Below are experts of layer 3 (counted from 0) of a mixture-of-experts language model. Rows are named router (the router's row for the expert), gate (a neuron's input weights, with its number), up (a neuron's input weights, with its number), down (a neuron's output weights, with its number) and show model dimensions 160-239. Each number is 500 + 50 x the weight over its row's rms, rounded and kept within 0 to 999. Numbers have three digits each.
Before each expert's rows: "gets" lists some tokens that make up at least twice as much of what it gets as of all text; "comes before" lists some tokens at least twice as common just after its tokens as in all text. This comes from a sample of Wikipedia text that the model never trained on. Tokens count by the router's weight.

# expert 30
gets: " ", " a", " 0", " (", " 1", " 2"
comes before: " |", "5", "4", "2", "3", "9"
router:524589503522570597504491535521562542496509485468462508495496493463436571504507566554512385468566564602483479467413516515476601550451502437479449494518506453447470514519527427577584500491554535501506455456476559501506490510503501470455532518
gate0:494498435510393471452559477484476468505572482474511505494484445457525422468488431374493578519522436518528592494571445461400466530511483503498491518518523549551465431446415546500386456580539407542490559586623519581424563484473507504526511457
up0:433510547506479454420498470469556459545583473519540453435489492532435584522560439420429456492495522558493487391448404495513436595559513533510425480545518523521450531509518523574434535420477509475485501493419527434485507461605511475584495516
down0:605407510451581423587510435529505518575470510469470469536414442514514350501467572513482561533422525405518422457451563521442511548553474540414530498607511460482434511604489510483556533432559518536491455497447395504478494482475487508498482531
gate1:523496497427482476470535550469549451524513487491466383551537427446457460593491439454509580625440479477455518480679467561496457565457552549511527519582558531500482486461478542421424478538515510426560491531544450471412465447488471464579492446
up1:508564453560402435412536490521487568503514591502507512466533452425484584518606484512514470458504437472482425419541476375528402499483535447389521486475469573600520371438507483536409484486532520525586488450515516502427491524539566521400600571
down1:531501442485453508509474526538466537506520517559544533459470470489502603516540537467519535477452530412508495552513534462460525538467507498479521506461527594581421534461404434421589433408495365580611514492572482473607502540560541539513574569
gate2:548492544575491562502537507477461502513436527468610464490572504448500478379471556502473642548437508471538498513535559487528395506612554593443524556503457574572475447586425444417380483528453505477519522476497455551518491494467479524425468397
up2:522472500538536554587493538413448559587479588458577504472577510424507534407475569516528571516522492497499549490516557521433404512522550537452495530447435523437453497523427512490525517508487475565575411577447456445501482554389395464446477494
down2:423464474453486442469573519491540445462515551417466518515434509465472399506459404413497393423439543424529459528464510475434504501458553500439419649546524538478497554487471511437429555508413538477531495485516462532430518466503451488434465507
gate3:501399538543537435385496530506477443491489462522517440559514582502558449471514445500417518525553517505470439624543476543551537442578433510495439459554607560565499520475538556464356460454602454518451533489491393552428504528492475550450480415
up3:487432534501566516402550491447455468452445527549571544454543390400524512495445468534397522504512557507416504479614555508503484462442396459569465530513487477555570485376482455436544543491508454495557488363441508522433465433580466391461503394
down3:524514545464550539510530427435374450459467483467521414446468453527595507455526434517522553467447461583540412416487448449563487423571485441463517514453535435528469557367428561591474488487478452558545565467543516450478527412545470422469519550
gate4:455544549567475482513540493427430523473619502466518449494514473549532391655470486504456553477526547423478493535557444489479551569497455484474479630462520499492519539486509555416408498484472510467471520540447539551449575506445502515448487494
up4:511494580530441554471487488493460530460567439508545512481481504491554541550558562443420411468550498494546497513504465541504545458409489524496476450384479529510442494439568566567428479517505505508429517519652529606518513535535484426505460580
down4:470512361456392496499470531561545541489570478561398503452487453487550461525520390479433552500555488562535509478546570501438497544482464488615488463428508505588405392502463598571616540456404550571468556564482490541517517568552538400563391474
gate5:512437509502481412492470498494513547505577495500494462427552500477546504509445464457527566505507490516456559507601498490538496410588438468484585536587494489508499483535509557432276563477471507552603468455557462522470514524519538537409444458
up5:475539415533533530522493568461553497531470537489530506536436494482432529563498487493464558535511399502520420488440511441572481469488510501501517455515470520506507532577533546481454462478572390542586528451532455453501457518491489391451476499
down5:434466542488484468522532525516429478504424491504503553465508542413479477557562509514543493406478544513487541520495516480581496564479489465513505450591460450457515617497483559549463533528521411514494521532523623522451465401505434523483588503
gate6:446405556524471565450522424448443529397498417508474517492440458440516517472476535486491611457493414408366480479521487525614447437505498583532524520568522519450537472466402497380377413511527414513447509458559490537445439494495536497464483477
up6:444421577545585537546556488368519543469525390537484516445515393482489410444482479458436577470529427499449474448468485474529536487521527500424517537520507467478468463510464386460458414510445530563519477444510563548540567462451490527480476607
down6:470526591535522505461584498364513555476468513505574534475507528551537556454551443502493432577466577516514494542466428478503451471484458446494502572436506450448595460518633557518506482406444474524462508555529450450518560478469486500474536484
gate7:444451496477474545433562421461439448494541531439522493495515608488499436597455466496518486540446514592492530529598519552543452525601511455533487476539481568507472535542452574480347508562428493499451526489575494612551536493544521569524475457
up7:426495528528420469376461413612499440590548530427513472455439513529494565532437537438450561518528438423531489490416440515495579568530547421537520411516493422531433419533545492500492523490508468521493503441461478594472505509509451504540555523
down7:401495467450544534344441482509472517516459487550504525411563554474484555553571512508466636472633519418558522516475526559409564478551551430498449523467591558490455513513447470563526495522512437580562459466544530529422429476420495524472535468
gate8:526478477477465587501573455482503453461529525471573432547477496472510396583460475450560621450450493548530487482572439458534447423532449502448487568529552519539597492569543561539479524589466518452461444541497545470531533545525446565607488367
up8:511473504534489512495508460525501457508611547432450504446474534416481574457503478425487504556520526503526489508569550429516480460451543417547456449496481489505582484501471435513527438456455496494543511536510487530445556422520604550509464597
down8:549521441525526444547595510510569570557503480537383486473511449439604560570539575479483529472572508507581524455515575413498463488489535481529444434523532467560559488471538467601613411525476436487529550545511500507523520523516510489591498480
gate9:498402449416502530510484539494517485559521468497540462525468506483570398470423494533421572483506489420509527513536525559572481508502491516635530480483558532483566488418455558436365529554474456574522497505535480467416529496549437602475512525
up9:503461438390443537465466521442575473476463508503531443517517441582548476496463435484551462485524475473566590495540557551503552498461573503474557473490474555460500372496559419551588554478520413587435419484549478488358509501486549479593448527
down9:556498486599555567426508478403394524490640455576502526388545407466521564508477505449533567506484526578488483506515486515500437537495480527484560428560571564527614492428537568474488470505452442514451440452491599556489506484472509456401441445
gate10:447510588441483489518436528464445474482552538457466506520564613447519502527497488454481494469472423469444495435530528518531470356497623508489609511514558543529535423386483597473379590531433528558544571467568489604468451439595558590502479422
up10:584496486493459485491449470448506459429459431394478566591464463471486438448480523510461576525464445548471455508509467490441514560456528521470417534478539502586500452424574451594494388547528507479415520577573497493587618530502427505461502539
down10:459475423467471479506443515485450403471520547444426473414472546434511485425549483464456414570459459498525549539440553470541448433504492515445506553465531481530473422523428450516523508538472462561518482627510527443484501549461478467457530595
gate11:490474610489384476454515583479511519495583497516464545520503483439525497422473503489387553472521447456483558540619515529459415487487469496505509550499530567560557412496457561415319556528402507516443500509506508505583501486498455489447490454
up11:559558458485552493492520468478431525522548478514400498500457505479556509472388491446542439448504455389553550493579600405512537471629484401395524493525517450464435455473610508522548483458490486523508522490412516519443571515558490530459452585
down11:552464418522510504427515491465468489440526421511480545497477492501498503446516491490456470469497542466500537538458554482489498596459590481485538505478438531533584606582475465596490460491546424507503597553514511518447463457489536454460509488
gate12:483487540490500472511542477479492524537563505440486561518496482455466418491429433549511537512404374481526533486592417479557424418536540525530603595533496561397419513490442522432433555543497562528473593535491427454509473492498492533468504542
up12:593442478505489496521600461532443499520467598456468528526454565334446520495539391542537506519518521486474518482544586494580530408513453532519524664504466534454497414449502446471551554526575532514484519551511518478554558507534544559566524613
down12:527512502527598434525495455548451471456566568488537455521556500481594532570636533555588428465569523489509526475474543499481486502545508490435443587488491501451408487439468455568522499528503481419477574581493518403467491464531451514411506508
gate13:539391522507470466430512464390445498414502536556546463549523447433550486474561488423508536519472456463612538576524475612492451491523504498421478482546466574568524387524397560472487487566492531567547570519514411477491493425526471531522393433
up13:509384526569503597516413536527519472488422527455506535606456499470483434475496453574516534573501436509471550461596469485502439502441496409461444512556463427511538607543520500523525478540635441422476475529506476585512551558519496487501534540
down13:522476484541562560512503489529481562551491577513491493597486411458503524468545457520465477602469491488515467459520447523522552462397545532563449467418428434406490529533527473527425525499585519511497406495493490483479426526513478534490517492
gate14:545446467479549484503488463520479546534469449416407495489524509504516356520451496427460524482329449420476485472518460480500468494485519488508569519567432544588506430500499526459385416539477569473579423490592416523509454484462453506463500484
up14:510482523549524472487466494401516528490425604500554568451442465467535511442408523524503510558539551445511566471482431432478481460494462528431509509505532499406517507525424549492512430475470504558481549607521546446499540475427509574504488534
down14:543538481519616573522502542416478556577528561534490500481534460359498582475504513499505488516535526457511515418551487533489573548558442493488438565472494573478433447470426639420528594478550573436500463602446566482483515459543471495457537476
gate15:422479523545448508552539487536490551531549477469545546472543531505502424601510486401459495547443407475509473488478527511501497454534475533525520468529519580539491518433495558483342424487428517443552540541596441541495469446607550563489488480
up15:489453480583446486525491465515516504508549427479554522510439574550518480579500597448485457483513557520535504439408577503492500427516468482471521482503480465531558457506540456532478523498428563451554406483582455560448509485559549491521507456
down15:449500501521529419555572468497549589552482517492461493514510643531585476470552510450513585453589517426427476438475516545539510449513521448512466472520504486435446400485494433579428414517457478538492464495526464550463536448569441488448529437
gate16:545454574526389420480482504504483402560498461513510499597553435483522438497485452461518609491438486419464547483505543559522424474481563569523601569490517559474491506416437515490391482602493489497520545556504404442516487513511481534482499428
up16:546512465567535498523588541428437509515400480496465506551455411503530449587497464527550504439525541427542535557503588481477465613542551535607438479454526496470472489506516463476453493491539552480429438525518487560518527506404593454451526511
down16:483569540569518476468520478520539478484588569480485535624487541437500532473451477501522509440447429524493439480448452550510489469533456466539463516546484509524482515538448578491384495405423495490513524566511496464551480569515464427434478472
gate17:533470521514546477386531529459468538578513488533461483486481454526455463480575394475439560554504438489465527462458476473497491517574404461536534507543523537501494466480462528386396467497481488470456560494470421458462533491414554561572569433
up17:499562494624484414479575426531431485459583562481520455511535524465489540565498472443560384476527580518495532555470532466505405460546398436515470484559517468572552505519557465491492514470421454463480518510400446458495427560433535573481474395
down17:508577503580570436542491512527428408496520521508551488533418489504510540496489559397477515474473483430606443485484455387574563518542486508550418512593511560510496565487444488497513584553500423487532508494527564594544512536557497499551483536
gate18:545485520498461429433513459484459426474462471531502510543525464507524521584509427450498530492455467376503518589598535561503502457526551526487566482517485558560525432538569502414363532575510460588579538557620502547473536502509541565475465464
up18:473529459571471408499593521509443505608528461590467453540456509418463487534623605536498493497465456547356528563541500576500471465481469575459582466508466609480486478463489371431534480537463474487429509410516484441530511520408587527530505563
down18:525514575496441464427436547535551574429511460488539550543451405451568507547468474579547463569546530504482521467545437541413496584461563455588514487536508530499428453478500491489548536517506498471417493460422488498532612416545417482494506563
gate19:562407536438449496507459524504512529563550512540542463489518488451540443528537468464448597466408496524465465559619511498496472502512531484539486418483528510534524446411471552461445446539449459569509533490546439440432566506470496514474451474
up19:481462442612555527403510466448460504492453510588481447506464531462468514507528469530556541462488521491591473552521467581558492566529559438546523492527531519440454545511523491479475538577554470581533515510502493440552473564539524626490560538
down19:526564542501498486470457506465530522497490605475542591486491497453475498508489605489592500560453504472510553522516458537534559657397476441538505487459559489583496532473453484530541544483591468616442480509497540504561507529542497504571473541
gate20:421472576481456451378481501494417448487508480553531524521508496545552404512465511513475555505506445442528571482580517430538494458600482534564487505504471437537490522469449489534377489596533547440471513524541508477433479501500476522504538410
up20:457530531429475581428579429521576602504508447502471517447490558513584471503537538467515484486454445520538483422548468527527604400431518433481468540489482455520429526512465523507543519545423385407511507544444545420482522531522390479540531439
down20:606528553515545531482556483473437506488455482540518499515553460510452566535491443546517576533421507514486480491548450502565512483458519519484406512419558489457544516431539468455603493456475507514554395507399458450387496494510541504553544545
gate21:484459484460432488496443513533523494531526447498459421515528464597509473488435487413481573517414520468370514471557504520530437534493504483443551462509438546512508540444528500505394450516416521522459487556534453503468440437414497553578394432
up21:510492509564495448480467491488458432481560468421519594504510538464544526609489467634542551490608479441512506556460454492629529491562599542547508493433521552460539526432423546512506535562512449483422482469458504473557491514569515465499553507
down21:423527436520492470567504531491455517470590518437453426493560460450448543568494527582556451580604542417474528480459481482466498515584515529444553580465509546548406507545455398574607566577493446484453466451446556550546427509445663433491497469
gate22:448521524427553532402459424398462455430476536556491509501524479504544414462485564477471586520519456467549570528506509448573481511526433409516489532550441531532582521551525531486374445575536429514571498592536479463413509461481451536513546487
up22:564533500585499519544502570450491436505391500567529551525477513453566468433450501556476497574527556493424598511574521467434469443549456518469465495533465480431463498544421438478549535529517500528586584564493512526482516546449488505546479584
down22:492498572496501548556540545412406592540480520450542420538544475530560460490502501556498383470487577555429538526520462509478557509531489523514460470452425527482439538430537444416444484536534539454573472450457509539488419517550500491402542577
gate23:511552509540450497448486512478514487569522514521568546466521543441556462514448451511500535455522528496522632512581442525556457456467566587446540519503462565446561484608455563426364526489476529488447459599554474485521482506505481518521376479
up23:445453511487410516490461393482476513508454607521544557545626492470500606564570525531460530431541579514560527581472547457597414443404444459434503470462500482440517464527567441443469586515555475521569501519384486510514540596519515521397510483
down23:453588478421436475581437478507502451468448443497398500466570512464423527508416567404578531494461414472520473492529518504569390480482576448499519514551486481545538477395457515521463541383516587500525526470446607528509545533434500533445507399
gate24:564456522470479566422506524509459457526438491432489418515580459548492439565494426494412544503453494489520516453552458479551513437489506504480548435454454586550549505468502591423294538494540522516426579493520387409505505492466504452495462454
up24:454488406546510401615525548469627487568460424480545551484514517552513446536492539382451531442543481449454444526419507521464574546461560470545510573484527476489485542493564459550435408564443473496526460522502506558564546453437485510541490396
down24:500482476504521503599443499445554556488488506564513579524530562560597613507488473464509399506420471556535437516527487535513549538466521537509419490499567568453464428545551547497509437571386537468454475508495483562506530524480586444515473448
gate25:563462509434403412612504472485448518524481484502567431427655562500475517483457468478503548543461495438463570536612509429504473462440472572513547544460482532452541455501487469483335429494493506500484533530541418502467537493454446545453424452
up25:434530552450480613545470478585534524587440580522525490519460446588457497516503493454515526484547528469550517488541500527545468460459495577500440476467462482453499398547615524410502451462621571418559472599463522431473531532553430558559398464
down25:527507484425507525500453503476385523534453502442558467543513498439433530496508455572542525416519539467450457484536509506494417479529447463455498454617540497384546431502427550566545557506597670501504577472493548536485480488496512563400477450
gate26:522441464506392392538484446474407483456478508446543542514482418464521457524509480422460494500494419524515561499549502551526549573522535534542527515517547518579545527516449542457321481554477394486494494486554533552482563436557469481474498499
up26:443542489515501476496499488546441499468540482481551507607544447445584422508501531518404518452481433560515486526500512576455537606495548512484509530474500512487441497571442607418536465430558558520456527482488510497535542486465571481565481525
down26:548545514456513531488464440469511456521525434503457471446500371504455532483528452497528454472488500436572511560510532476502522462454425516487557527509440464507527495521510499470564522579568507437541502446521487477548410434532517486537492518